config = dict(
    d_model=224,
    experts_per_token=4,
    router_score='sigmoid',
    routed_scale=2.5,
    balance_loss=0.00259,
    balance_bias=False,
    init_std_router=0.00671,
    lr_router=0.00048,
    lr=0.00756,
    beta2=0.99,
    batch_tokens=131072,
    seq_len=256,
    steps=6547,
)
Below are experts of layer 5 (counted from 0) of a mixture-of-experts language model. Rows are named router (the router's row for the expert), up (a neuron's input weights, with its number), down (a neuron's output weights, with its number) and show model dimensions 0-223. Each number is 128 + 24 x the weight over its row's rms, rounded and kept within 0 to 255. Numbers have three digits each.
After each expert's rows: a language model's description of what the expert responds to; "comes before" lists some tokens at least twice as common just after its tokens as in all text. This comes from a sample of Wikipedia text that the model never trained on. Tokens count by the router's weight.

# expert 1
router:138131155123133115105137139143121113130100071117089117138148123131155173128059163117102145166109147063119116101167080135131117112124041143109167133125097140126110136119121128150163115121134104140109140153130094119133162135127107108147144164140139111088140128112130131141146164105176124109141194105124097107143106098164110140115133177153141154157131126136124144133145148100159097125091108082118071174124142156125147087105121119123120160149131128131164088101176109112087127109150142159170136126130123137124105139125097112099150176148142147126147079152134094129135111123147143132123170158090165156125106138108117115103138136132105108139121136100155122142105147136129145164134
up1:130099106133111109095147091159125148138136073151164101138132133148111154108107118139121119118090110113153160124145067090116123149111067146110111132183127107100095139172083119095125114105096128093124097140102130128103148152112147069128118093112161096120122128098121143141134136098117131075136158137149156136134087127127135142105096137105147153113133105129137133127149139096132096123165114223114098128157158148143130191116106103090129144153109133132134102112147111139104135136148159130138138141146125144149101081189143098122096145117158135142114116101103126148129109143154160109146120114114150141153084126137123135108173144129157092136149102130149148114129111150080149093141
down1:100119108127120136139141103110116150109148098166116089107119114181094136110063129112163138149107152149145122149081111096113181142169139155171094129117130112091160099101134131140132127160096098157153116117118143119144148141098134160114109102119095159111105114136108126131110124157140132088117164109138138087157109123148153162111164169138132147130137141172141154144124167135112109110106167109126137135136116157129144150141144151102167147156128115107138178174150146122108057137155088134122164143138165139119106170099156125169146154128147122097140138100163140135128085156095111141118143078128086114106131134183095124115114130114117131120121079093138171115131114125124114141088
Prepositions after nouns/verbs. Prepositions like in, of, by, at, from that attach to a preceding noun or verb mid-sentence, e.g. "fairs in New York", "song by".
comes before: " the", " a", " his", " this", " their", " its"

# expert 4
router:123135112163099148156055145119168077119111102113143160112118136118146139131095120104106166103143113143095154109121112128143154112095115131115131142125121116130151145145089143144117092146118128120126145148130113147150149096124113106140143153122109136097123119142130138143102175106147133112082168108145113102097141148138104132107139144108143135165074081118135127107137128128145109140109097098122125160117136149118177076136052097119100134155116101155157134096121129123105143148173139113090122156098181220116080164149087109144133164152146115171109096108162128142131103105116149112087144157114148127096099127128147100122128118152118127110105120088129098150131119125114126151172
up0:070147135108125127112110186142139129094104130109151098126134110161153128151161152139128103130128084160130142139091140126118115087151123152136118115151122172122117169103128126187116120138131139129115125177104153124144140134132133128128119128114137119134132129130123112112117136049122142139108157135107135138118108117095091156108139139159123090119101124114187146091155126136139118136133157174124109165097105157127138147145097121153120150147135132160135132082171145113111145157160162112086120126123131163154156137129118119123150109154114126119117092110139149158097135128126082125142139158183139086142066145126126130130138145153117169161121058066133049141065138131148134136141
down0:149124145122116123131103182103097114158085146133147088119137169146153100102115131095112133188108133117123139115126150128135174112135117141171129140139112113158114085123117136127127116114131103138121139140123128119157141132137114106134188101090156102129095114184081097160135135136095091099130162158127130144151148155064166128124158110196105157135148119155148115113094144111110135115107153135129098123128149089117128128099130154082151093119163095101144127149111134135122098141105107123123121174166126141126099147167114152117168130164090119159155141110115140136152123135132135137099142075152186147121129139202075147133119124143102149115092123143144137103084138130120127148123
Institution and place nouns. Common nouns for organisations, places and buildings right after an article or possessive, such as government, town, court, office, college.
comes before: " of", ",", ".", " in", " was", "'s"

# expert 12
router:131110146149139106154116157079144124108135113086128148135164150109127165126075168116083156130147133123130145098121089131147124117096100151149095131123147119112121172159125154162138100140131132157114097157131120081109168122119137104122138141161138104108104113125146165157123157126164100124153147112128115114159106160112101160116159126104129149127129105158182087132145155118148122170129085078132102155124140157160147117125076089124096124162135120115125137114106097150113160093129150157161119155097153165096132144108134124113170155154118157142128102121179121142124086069119135125107131136106146180141128160160144106116137120132158115172100166105113160154094132155152129135178
up2:092089120156104123168139125140118125110114072106124163141108166131157115080173142087154110162113149110125125129109128105107113125148121133120126127126080105136111143119125120121167153103108098158137104159140167141138138104103099103150126077164117135148133123131114099178140126121136150083118107126125115150136142114125124194136190109152115143163075180129123085100109117126140146074139147171132149107136116156133127096086122107142117101125104138120132092093126129121122143158136137088113089188084139131150143102106132130138114086094132128139193133184140095109125096118179172176146147111128121142117124116093095149123128127130139147131104161126128103118120138131146132117132
down2:085125106126096119129150142119149082168131120140099140132140084154148153161148121148160108139115138102148119142127110135102109147132177148102121114141119123129160135104144134145139101124106149120130126147162141126135135136091118106106151105116110107116149119109148137101154103136125075089128143138128127158133128123107131133135092131155165118101104150091096123159134118143180175104128132137098122098110127182138159168117140157118125159155138112146127148092146181130119103110098113116085132143157140104150163117101084182146095136155182097151112087116126132132099157105090111178144151150173130093088084123144176153145093160131144116121098166190151127145113127161112104087118
Months and list spaces. Month names before day or year numbers, plus bare spaces before numbers in table cells and dash lists, such as July, March.
comes before: " ", "20", "19", "18", "17", "2"

# expert 53
router:086142133131123128136113133128139095110090138070149139114161131157122157116096144119063159134123157137145157079133080104158153113118117186096128098150144091094127121172147154138124131139108104138117137135132097134157128120116166116109135136098136114120144100144116139138089132126154108138165141138124135125122149146131101119121116172134134125148166106159117095142089164132187113117077118095129136184123117137177114092111122120129105183124142153167153093106106105154140139111146112186140114146110136163125132132096130109165156159130149150144143072155152127149106099107128123169147119105131134126110123158127141106133181112152160136119097118144135166155115116184134186115135
up1:141100134129132056121112119133101120115097112119191153103102130147117122097084137118133147108113130147144152095167111108149114156142101123136149126126126114115123154102119171168146106115143156097177087134152157158132119086112134099123124102125101077153113100114158153113116108138131139136159122174128122144125116125159085125119115125119153092122107110131089152071128116133101208151130101125125125158133130099085094134138138137146137105176154123097128138116162129154137119086132094193183096136116166087143173096130135108137126127069144132136142151118134161144151118117117124106129133100126120128139149115131092099108141108134145113173102136097125135130164075148138157109139
down1:134124150103096130110127160104123105117127099162138112100126058133168133125103104182119132167132113116087105101174096110126126118123139138107080132136136153127159115135129129138120140087136089156121102117156125098193156139123106134103126153112116132137132109114136115142111135093125107089142141094107171142109164137113109146144119155082137143118139097110151159123102148144132120124129110147158142174110100121100113123110105123106140122129138152128105086092170134160156131169090146095164124163102100141144117120131143113098128086139059112134147082162152139121140134123138144111079123154185106123163147120105111086110128119130171147136101108172129078093106093127116106175127
Infobox field labels. Infobox field names and their colons, coordinates and born/died markers, such as Coordinates:, Born:, 40°41′29″N, Recorded:.
comes before: " ", ":", " in", " January", " March", " September"

# expert 28
router:095127103126122087174046133115106143080065098112101108123161123124135156132130151118121150149164106119140172137160096172157132144078116122138164092139109110134144166135116133126137116148137158130085156143168120137139167094115142094102117145109134133083123129145125163119151137152168123122126157110118146139111131115177102125131142123103132129079086115121123145133110123119123105125097118116114130140112091160117127085111095117134126151145122149138126099119073134140114110128108169142126128160119180161089127127114158098146155146130141166114168089137151120131144121077153132119091124141122127170133113146129125072124131084121144089143125158079125128131123113166168142128184
up2:146152109184125113122093129170137146073141145140131153175125102124085101135146149131131122143141128117137149169147161121114156135139165141117096128104073116105136189140140155152138133139155141148123110156117141098106110101136087140101082142148130116084103074136085141146099174101106133148145149117187147106109129134065150118135141158163131121140121119141144153154138116100169102098145099123126111128146114130163153131087125130140174136165127124158093138159130103178153123113110106143161086090132141146147113121099123112113115137132092108134094132145135147216137164137100109128172145155138130118130147147122124141115151129134139117101141085148123132137130105169156121104115
down2:100105129122128132099131149133144167174132137093141125150086122186069112118094119104110162116073134114147122134125133105134139089125104155124126146135124097171132075110175083132079113101150110084141141135150134129151094134164134134161088112137129141094099125115108144108082153131102067106114107119133116085137117142104122158119122137141110140152100125104093126087138103134129114166117169122146157126131134167141128152133132109121118131112151079124131132142163073146115155093159137153106155125138102095161113133186120107141144125137129064174122117092120130145092164127143094139142153107102154119158164128110121141124101136148157132152121111142090144141102106112101099149100
Part-of quantity nouns. Nouns naming a part, member, version or amount, usually before of, such as part of, member of, kind of, front of.
comes before: " of", "-time", "isan", " were", "icularly", " ==\n"

# expert 9
router:105140119146123120181128130134168118116104083108090132157139084117156134129105150128104159117112114144156147123145118106126130110126146135106139113113095136126135177139110148137119090140135080135137119148127132148118185109118120121123153183153126138129100138111129147127119131122143144121140196064146148125135139140164110145137157137102116117188123078131112139151150152125103078185146113124104116161139140157121185106124085100157086136155113133128120120086145151135148122089174160141124106147135140172126137096094112097153127168127139113132098098142155100158095103109157145131111175129080117127113130133100129139131106111120183093104124124084164128158100112105145080100142
up1:133149096137145121127149109151114107185129128149091127118174093164106148116117098171146121121120141139156124083150119149146155123122096158111133105138133106174139180128153145112068129127126095121170134122109110148112137138161123103122120126116134122128159152092119080163088097138157107117089165092127152139145103162170126122116126117111072125140110135117165103154129141157093077157113156147087127142103108106113104118118153102132118124129112111164142117112066150177137124167152117124143130128123101153128105110112100116110163123132148099179093100160139116173089135123139172149125155137098159138138176103152118168179122131129136098141136102126138166104146117099116103123126
down1:142121060106153111105150099107142132138122111153166112118115094156124177115167116152180153133145156160148093138161083157154145117106134113139115156161126118137114118142109144139162187155130175123134161103137133131145144096107108149127108149141131111109125171124086129143097161149087115127136142093132126139120147147132133122109130108076124112154160109121130145145161164144137094121131138146110104110135138119159151125148134110163148130105149119090127141091082160139101162086110099111054120102123124112127130123127129108119145110133203123119142138112094156145133137136127086148107143148140082174079163134156157176134084095130130133122144116131133137122145158098120177146145
Activity nouns and stems. Nouns or verb stems for actions and work, often word pieces continued by -ing or -ed, such as access, murder, paint(ings), improvis(ational).
comes before: "ing", "ed", "ers", "er", " of", "ings"

# expert 46
router:108112103133117111136078093089127143098113116121128140096134143103160117122078112102117169168080145116157132091139093133149133132124090148114125116119142131152100146156115117145148077135113126167123108152102121104132196129131132096129131112144135147126152116136115163157141190151143093173137167137123088130112139139132132160084130112123117145140127132111148108125134153181101104156116081092134087148132135132143111076077070115104120152153116145117133093099086144117128155115170146167126136136108114143124121122088136096137150197162105150150143128141120100138116115102145104117094157187133118166138134110128111123092135139119153159156108163158134147140106118132141106169120
up2:105146131147121142123136123107166112118140113156108166079145174201122162106118088106131114167126146140133124094113098091178132100145139142142130134133116107167119116206148120112127129109131133120130138171136151109146122109133124155082145120172099107108115130139103102138180116113143133107158178109150143145091115107131140135117101139094095114124105110087101167113140158166102054151153136137124119163116149144152098116146111120127112128159101137109127130167110147124119135171118153074112085112103155145135091146067157118073147176138132142099130121100140121158141132138137123129161098140149120129158149114122132122143090138102104092126112130108110130099131135117144091150125
down2:094128129136160119134096130117090157080094126119091124100150099155078136113130129168114103135129093127127123080112105131105109165139162135103114105165139129156144092127103135157172130170122145135154096087136124072118163186141136138123126139171168116135151184115114136136136136094119115160165165084099130122136134123101089148166122131110128161140099113143105120154149094127097158116134087133118142117106107142124136103093147123111112118112092115118084125122086156118166142149106135146124082139119125111123124147145124101127094107112091108112114127127126143132152126136131138147149088104109092147150149107152188142139130147090100110171166114091104112114167171086122099120166
Year endings and century. Final digits of years after 19, 20 or a century prefix, such as 19'29', 20'07', plus the word century.
comes before: "–", ",", ")\n", " |", ".", ")"

# expert 11
router:136123146162117088126105136091107131116116128081141160104181130127150165133101130122087138141144142137131159110102096120107110108124104138153099104130137103125155164123138151137157124125132112153142091156143137106117158148113159114119125168159141131127119089141114167186101133148205078171135128115138152140151158131123094169121136156120119157119119102138144078136110143118122126115130112111126090140124149145169136113136105085109126145181124129117092119104121110130114135117129146136145130151080140174117104118104136142139179151175120145171111085144191091139100106071143151135097147142111170175149120131132102109128133124119143086163076141114100133140139139125158110158157
up0:101081160096146135132161178133103122198123154130111115130138115125095110163124141113120136135112124145105100110125128095132153120142077102114129095129154095148126144124121132128152127136161130084115138108110099112159128110103085162159133109146154148100114129092157099139107143148105161206137100111116133130169134121141127129133201137121154125122113150148129142100129144136120105138086163127158140108172116164136140116155134121128064139119094139090126070134174113160158113131143100147127094151149126129123141085127145090172122079119149097104120163122185103113148108134118139142151148120105127141163128137134121155155138146084172116134132152130146079113143138128152115105162
down0:117089147107130122086126167109152149151126116115132153156154116141099108044144172100130156117129135168124106171107112130122122141133096162086155125132147090167136097120113127086113170169068159130131131083156137142125106163089141089119126108152122120118135104126124148142117149101117156159132112123139113063127094153126117110122098105114133083118138118120124113127157117134084156116119144111138123126168110136120059124126133091098142107105137130142145135135095130143083137158117111128133123104141098111128200120129122121108113075079114110177113124130131155128164089142153109145092147151123164137130123128131152134170177119177127134142129119147157149143140126153141124093135
Month names. Month names in dates, and the comma or space right after them, such as May 15, 22 September 1884, February 24, 2015.
comes before: " ", ",", "20", "19", "26", "28"

# expert 38
router:132149118176121109129115100145126134097100112099145138115111102117150183121064182127130166140124127103135162092098102128155114115106137100147163140158113105115147178148128176132145078199144092137143148154107104115138138143093126119142154165128068151106127101141114147139144151137131142159145156148159124143144135122133132150146115122104111122111128115111161122126151132095108114142116104109146090139109126141169114074132087099109114137138126117158117084121117132126080109117154127154100122153129144192100149155165127125133140200125124138098124135148167131107109094097127107102095115109153167124131134143122077130098107115171187128163108130094129138134127103139128120148134
up0:147176108126069118145107085149159148136126120158131123123124109177115179131095131118117118133148144114155109147090104109142113180102145131133153139137092055126123110121119141124130110168117076076123116131146151128127121139126119121119119112130124112143121162120096133163076126105096152084128144162121101121116096145109150141117140080124082128129164136112120136129112126113123111080145098172148131145086104183144141105155137113120101152152140109134095101106211087101085102151132139161111131133169141161130145156138110130086140134116137112151094120133124149122146122130130124115079127122098128088127092142119095106114110151130129128104106112098124108163139089148139100104078
down0:126162165148127133146104124155106126173126134140141125157081124107103170106107138165177138124108125158116105142146163138178104133142128124142113108135111139128179164166106189117107110106120137162125089146126118092151091107150173203105141126146169165104162163105146160130186120099144110131126120122125114110147167149138161146152125120158131142131109138159142145114129102107086123111159149115127099164056091072095161134138110154157129088114149133135134129152145100103148139121153120108164132097138114129143124144101114128146109138127165126148137122116148140101125140116118109141105090135187149137131125075106098124122102103163136142130123094117126153130150125103156153136111
Number digits and quantities. Digit pieces inside numbers and quantity words, such as the final 0 of 8,000, percent signs, million, thousand, hundred.
comes before: "0", "%", " years", ".", " million", " km"

# expert 39
router:079096100125138107150094106102130136103129125108111138138158134113145148145090100088122170154110173139175125101113090169148130150108113123147088124116109140145113135142136116128126100131138101164107082169113094074091177115130141094132141102155154141133156091143116169134111170109195130162133163120120097133145127149155110162121142112121133109125134118123136057134122113172106116161141081095121104156163110143148128096137128122111146150124148114101116119120108106110132120059136174180128114131133120138128119108085150130143137162161125117155136133152195132141119143101154113156106161153121129162126125137131110109118160132106130144165105167120111155117118134128154094164138
up0:117104157134110163108171128116110127147120108106136113117142142152151070096155112124158152111089136126116122092086129133159115165116177142169094104170130115133094095110131124084151101145132115125150150162146117139124127101122128110108120140095127106103120124119112098113123126114131092159131109104107155121134131096146070198099093140148135128097121107082130111146142139140109161144117112074111089082137132202171109177177123159092132154168119098153116074094132110135131103147153107132124094109168147118129143122135132132176152128109130141160152144118182134162118134136148117161129131148122137147150144124130113143138140121148116137144096130125133124162121128069135151170136
down0:071094155141134080123146153144161116103100070132158127121118139176133154132124107118128120169161141113162120138136102178108144115117162094084109081124088153170111105181123083119152151129139158144101126137120101103120128178167132107135096102134185136171121127126156110110146103110146161117108136141175127111115131104167128151164150139147142122118100116142131147148152128114119107131145146120118113111162155099110123142116150071121157121136105173122147138103134152112128142097087141114120183143120110109105158122127138176113126112147096147140117148152157130111095150093155164129129129131141119123164175100104112126113115131103136101107101172172103098142098145145118102153152
Year digits and table pipes. Table-cell pipes after years or dates, and the final two digits of years, as in 2019–20 |, 20(11), 19(84), in infobox and list data.
comes before: " |", "–", ":", ",", ")\n", "\n"

# expert 48
router:163145135159117116134110139130112119094086115106152139107115134122136124134110118116107200128131129152144179083133118154143106135111130108108147166140142128116132137139107159176096083173164068145124149142148122134104144119112123126152169158124134089107127129133142141158119175116104131166117164083176092095135135140150127150127153131128093101172147095118146111164134107121111136192102089130102116161133123135141098099107091113150129126204111142156131121121145129123135121150142155127124099165143134166087113146081132113135194164121136133133110084111148118149125076136110138146131125124102157121143121124152120108121150093159149154149104119096118146151156162134140154141175
up1:175129117101178100130150147104137143161116135123096107125130083144089129131159151105157124153109121141085144068148121144148157116123166181135143135146146148146150145133071134152143111152141143117156147126129103123137094174168124131107108118169168127157121135183138145110084148085157156181136146121128134159108073120101143165120128129152132155117120129118163159150140126125117194127143161137160122139140129144090120116106132133140128176129147128096088148134147128135136127126138144128110073189113103114121123125129143152146135104151134098136111108131092130102155144138129137110149126122126105115095084142138151165129118102074147148143115152083125183122114115102150130179098
down1:159190118144112167131114128135114149121151086128168133129115120096107141128081090157133114100172119131099171127163142153116124154151143146131150140146117179194115117171089173151078100123117129136139121132159136110134131147109142120134114125118120116154084101105103108153097126127100186128138129133112114112106118111105113101163159125127128155192121152133173134137088147101098107150160148130142164133121106136146142140113118192120127159148159106150107138140169132132140130123130149109087128160137108106117164117142135168114122111139119087121157125106091132119122146111100172113140104140109144142136091119102166125119174078121112111114122103112139124090120145195146140176133
Substance and material nouns. Nouns for substances and physical things in science and medical text, such as water, oxygen, blood, acid, and chemical suffixes like -ine.
comes before: ",", " and", ".", " is", ".\n\n", " or"

# expert 55
router:127141154136168116144117113136174141114110088097102157128159151118129165127084129093065142157145142131127130094129096156138120111091128169145133132103129113133127141149133143143114070129131110123113089209138117114126139121110098106116132138145081126124153088137137161170082167106131119157098136090133098125134115145165101140122130119103125137156131105142139096139121102110098100106142084103140096167138114158139110123101133113125139159152163151147183127112098108130150165119169155108138162144108169172080157129101107102120157153143131168141129142124182113129138153077102133116129108151110139163133146160117070120129152146130168121137106148107137139136100140141115087144141
up0:123141097138117093132128089123141118112148106140126150128101122121126143111131136134112106117138066130105131102117119117119167107155111153155106183147155096111115159153148129143126169106144106123122148154126190148145150141129154113070148128114124114132110113152111161199151131120102132158123120116123110146173143176065117154104114112164155120130105097132146086150147163168108168108110119145138126125133186158075093096079140113107158155123133109133128160122138113140144171122141132160132115119101146124099096125134139143166119115093165146101095117131126105127129145075160181130107121168117116086151113117123101136130101144075116121111109126148167095136161164128137107101148
down0:161139137131142108167150099149102126091118118102145137147107185123136127100124126177146124120087123144096079116140164152122118081124124156146148163154121125148111104160125073143179103120134124102160117090091126116161082197183113167149119119122147098102135113100102108133160114106087106085121119107137117168160103112124088153143121147098178160121129124110125122163118130121129142102135149160112138135103095124131128121117165150129129143146108128162071108132135162120144130129098111132110159152154133103156116073134148119083142158155115132156142092139119132148115123090125129112127112144152138094103142127154111137130121164112128090114149172119081072140138139116121131133168
List-item and row starts. Dashes and pipes opening a new list line or table row, plus title-introducing words like titled, album, book, film.
comes before: " \"", " ", " The", " A", " Best", " BR"

# expert 6
router:152095167133138109164121112133118132109112146098117145149158115069141117153125120118087135130117124105158163104119104103124104119124138130119157122133103120087123148150126140139109079141141143168128160134127132124124174144115151080095176112141127076105102111139141155177134126119143121131161150129115135134184123117100098146150112123105125176158114104116150105109124166122152111165082093113124105178165180150166170100121098102115102156174157167128135106136122072079119149100163149146123130122124125193129137138114139150108149138141101132131119132112175064137107085107111165110155122098118135121136129177104126149083124147146135131141144141151113134107118132152123126147152
up0:128117119138110130142163153104108158124131179145127120096136145088097098110102086145123124091140128111128124140101086128134145095129094105082135133131130105145108137104149114119083127162155126174139136136135168165141069097124122140112123182154073171089116126124111116125129099119153100132138130156145114130149106139139078150110100140103151114133146095154139141173130133087101074182104146098120145132166107149100145123121127093133110138129137130116128096100150130145134139134110131122181120123146109160118179147139155117152141130136123153094154152166133133145114081083153138044128120102108123116109093156173117087084167105128106119113111125139127154118109118146107104149109
down0:148105146138124162144073106121128114108179130126119089136133145159069116134066137102140137148089115105112109175109165101115127092185115121123165073154153154123101109150144107136108135107128143119110145146130133134090109148125136105132114145139143147153115120138141111109137115141124117098122114133129127100117161089132141112099116166123129083155128173073160147139135162128164121147157095157122098113174195132093100117163123134128122143198148133095116113068115104092123154123119129139149118105110106093119147161131106113109158108120129137133094120130120154165112147097087091123134188128167152135120133114118084120132122167141120158143104140136111111155112147139139158128142
Closing quotes and brackets. Closing quotation marks and brackets ending song, episode or album titles, often fused with punctuation, such as ", ," and ).
comes before: " (", " and", " |", " which", " is", " in"

# expert 36
router:114135109139109140146092157155121140116105130102142127101168151077143158154087136133045151150126149108132135107123094139165137129109120183137139135111139163119138113139121168095128102128130121151131103136139094116126148116081157084109154139086122090158141090142128128119109157107151130113144144087120132109158146132145105126158129141119148102134122089150145106134122140140175126116116133087112091203153093166134108078092082120132114172137157089106142152117137113112140153095181139151124165131120147138128154120101139097158146150146153131137132079109157153135134132051172117120136143099139143107138131175130116100087169161125119134137132128147120150119134121144128139134153
up0:183149142139151166141174128122173102120131096094161123117147107146182149149138109117139156093081116140114109127124132159126146126163105170132127143104150161095152159138141118143122133108108106184152134162120165113150147122126133127130110141128151076166129117166100148140128154100154117096124095095133126103129150156119145141106148114160130154085167098101125114140135150146150106129085120124128107140144108170116106161123128180114186107176168141130150112112144104114160152182159135145130096148115145123134140105114142101111177130123154152145123135124096161186165118158094098121163151133103093121131142127112181124105133125107117182132144133098139145108109121141135162102126
down0:118097143099129135111133136166125114120123121070101145113114171098120101123110132152163143085130173136156126097209140184093111162141129131097164169127163118156153113112081087170116112108157148110123142114104110157114127138132120146159166154138158112128142141104129133080109134094126111113126119113155165111137105058141145129144113195158138123139115093115081131144183112103089168120111164117137143111164083126155093157113119149149099155132132111119140118134127122070116124140116146115143120091104125146144154150136129079121103137155142174135141162141125140140132159112146155127101111107136106123114140127120136102152133148097137110153123079124104124135102147129116120157136
Infobox field labels. Field names at line start in infoboxes before a colon, such as Phylum, Edited, Location, Country, Website, Total.
comes before: ":", " by", " /", " name", "):", "(s"

# expert 58
router:127135133155138104164112133105111151101121131076129175108158123112140168111074179105104162166097124116137142103155093144152104107109118153126120130117150108131125165152111144148115096136141133140121122155099086091129156128132154105134138131148144135114118095119115158184128150104156101128131161091139116114103157135131112148129148155092146138094134100147163081137125158120136137136131099100136110145151146141180128094114087092105103149137160138148149114119092107131115109080166140156143101160098174164052133114111128108136162150153129138132132107119179114149114123097140144128140150151101154164157142173126103084094152120135148122159119146100113145152087171146144116138160
up62:095085160100118147176118139159113167130127079136104123125120085116129122122132128134166101142155132110155133114142113101098143114108098162099152160134119133139054118162169138135104115174198139124114184128167081166099124141143105132093118129124133146146096119160101180099110159114135171126115122143120147147105133108112140123151178079131117149142131163077099113115150146091131121125122143153141115114122147141132147094133139159100105125090143134148147059138117127130160106161147106125125133147192172118129138114114115135159153144126153134085113143151131121153121092123129151122122123146113174128115115134134118111102165142118127119168102117113136120159138139186094112122132
down62:140144145155131082127140126202126153096086130131120147084080101092125137156132143138153121124166094101117117126109172143093169105123174136179091116120106137119091126052109110127073144079098140124107106121089129148115109106150158152133160087158135119092142127144130109106129103124115160117125103148123124105165131117138141138119117143134100114083120110153135117154132132118192158114136133133130086138112133135111146120127161123121124114152126171101110130152114167179167119100163140148142147150128121128119116105145118178089077115126127088086145156154124143161114112140160075120140160139130130114096153112107118136122151152140124122158105124117120091137170122145135129122098
Determiners and adjectives in tables. The or the opening table cells and phrases, and following adjectives such as original, recent, planned, new, Early.
comes before: " ", " —", " .", " first", " \"", " ?"

# expert 16
router:143100104161123123148127132102103111106112164107109134113118132128149179153092138123100146153101124127190141118103102075139138113105100103140119078127153121099130184154134167110107101130132137154131120147129130122135150114160140087152116162168169116101147115097094126137120130135137077113143160098104118098119136147151132116127146107147171134133112098122118070154126115116098125159102131115118113165117130154147109085111110097072128131167115099161104103131130128146140147106105126150156095159112119180073137104109117126104142148157152121160132149128173117111128128102160134130097142090081158110130158173129100116123149082143135123159130187131102137127130136168182153154128
up0:176132165151137153140127134153132092110112087130097145162120111153125152109112130137122096117152115129128154083153128095096189133137101145130142124112178062103120128101125133118127154164123110147124158101157098157102109156125087133137068095110160109176163127090050118116113139131089122112087134108120082106119171088091133120122120106158150165111094120152105136142133144135120118131086142097122097154100148112111146127115163118097163153158120108103138113128118121092111153190088136110114112139119152175092175122141117135114120151113089130137134123139113117142127165149129127144155125139117129153094137123141146143129094117179106164139121162112113118133135121160118110132144
down0:114121147144138114150161137135139146132162155090173179114145160172126127162152088161100163165141148112135080117118129106134130073124115131153106112090104151125143167141108184127108167116105117122152113130163094115150164106157093164162106160119153113134138160147116141118147100135136107113147102101136124150086153106095113147164092083132113099136109161127147172094112117117169130126134091159107117128133158102124115175126141141143112116101144153151138104120090091164106134131086153151116123146107123120151122137140164150141179104151148151128119110173096124117130126126145115136129149153119128166154122142094161137168124151155117100175135156091162101090149140111109150137094
Article "an" and A-syllables. The article an or An, table pipes, and opening pieces of foreign or unusual names beginning Ak, An, Ad, Ach, Om.
comes before: " ", " X", " American", " +", " A", " important"

# expert 31
router:099126126099164122108139134105097089124118091084094139135136149135120116145093142156103158137114131095113127096135080136111135132101073154140153118139086122100099201106120155143149096130161112127106119145144126092128159097111112096136135140131144118115152089108132130168143158126183135165127199104110123119125110106169096135109153155162136129154114090137142122150084121135127114120110117113104104158117110133161135067129119135111132139125163156164145104079137121156087161112145147148150113135131131172123116142133086115112157186167124099131146108137142119111122091102120097111138133148091143120143120166144085141099133106101118102161115159132140142167107141125126183153154
up0:099102143124150128145082138131160139105115097089131139082194110102099097107122102149125119137140123120123144106091089132091139129136131076165155139117125116100148088122152125174079076079133108131132164159127127156081148129120115154157132120112135138140110155107125058104161131126132120112099138133107142138115082165135128111109144150109162133168109105060109112146125145108106124112146156121132146178119165132111117109151112108107148122131097106148141152136157139140102118106125139131150124158110142098126131134147106089080125096122179131147104134104140147112123179154101121141158144157106125128139153130134086145053131123127140145145178139085159138144122101140127117135108
down0:146145155161145126149124100110099104136120098148099085118151161122131121088157131112119097135140126149115148157158071128140130127103154117152109166082144113120120135136112151131111146176123142153123098167135125107140091153121116114142167169157110139104110124115164158135105167121146128089120127059085119127126100172131157146128112138126147120161110107124190107115138150130126108138139118147119137149140090091142148160110169077168155120155118157139202132128124115155126076109119138109133146183139172116130126174155130123112150147131120146126153099119127101145153140122133111150115116156169119135104130076148126120155111128072088184141146139099120117149123092117123088123105
Sentence-initial time/place prepositions. Prepositions in, on, at, during opening a sentence or adverbial phrase of time or place, e.g. "In July 2018", "On 7 July".
comes before: " the", " ", " a", " his", " addition", " January"

# expert 15
router:107093129148128131148116115093116161085114126097124169155166129119139155114069176105072150129127148120116151103153100157114119120114096134163103112116147118114126181141105160136127078138134109131132096128138130107104162109124160124121174144147072117093127111110136165139132125130149108128145155119116079115142137142126123160130135122108119129121129107156186077133138160105134114154104120102129110160129139156167119114111077079120101155147173149149173109112100144161147135109135119153126101163098155177078128150130113127130132144144142142117135120100187124140134095077147138117113137139114178165144130147154154093107128140142175149161100142136132143129123139152143125179159
up1:068127135140121086131129140153134079103112098097156154110108102116129111133153119129080148151109162132086135141082103175139075107121154109122121133165111157109141091157128157127180115182122114161086116170110133115110103151121124131129136137136115157132106142140116161101144140133131143108123084153111113106122119130163118139152150139110158095162101103116132115170108148131134122139106126113092089150115150180130119071148114113140115168152164118147130114136127155141082147106175098111127112108159146158132105134146106124146167110124085165130109130099078179115179114139126133145125159126143153126115172163109108118116126120098115114152131144184149107132130127133171092143154
down1:132081164115125088122125154134126136090129153148140146114124118174159113139153135125147072156139125160143183118090146127113108133115110151135175146143087125159135144093194108153146121142138133092146142124136135061109181131141125104135145117093124163093116136127135134133140148105141172121118097093123139107132115134128103128120137075138140063186138138099119129149105172148153121103125134145109141121110129085138138152147111111135107142149169133138132119126132125083120127132147134110158125100112093132119124125085076100123150154090091138164143110083131181099098162108101132100155094136148148105149151117108161134094142147138102119097172099119081107139134092111139123153136
Sentence-ending periods. Sentence-final periods and other end punctuation (.), .", ?, ...), often after years or names, before The, In, He.
comes before: " The", " In", " He", " It", " This", " She"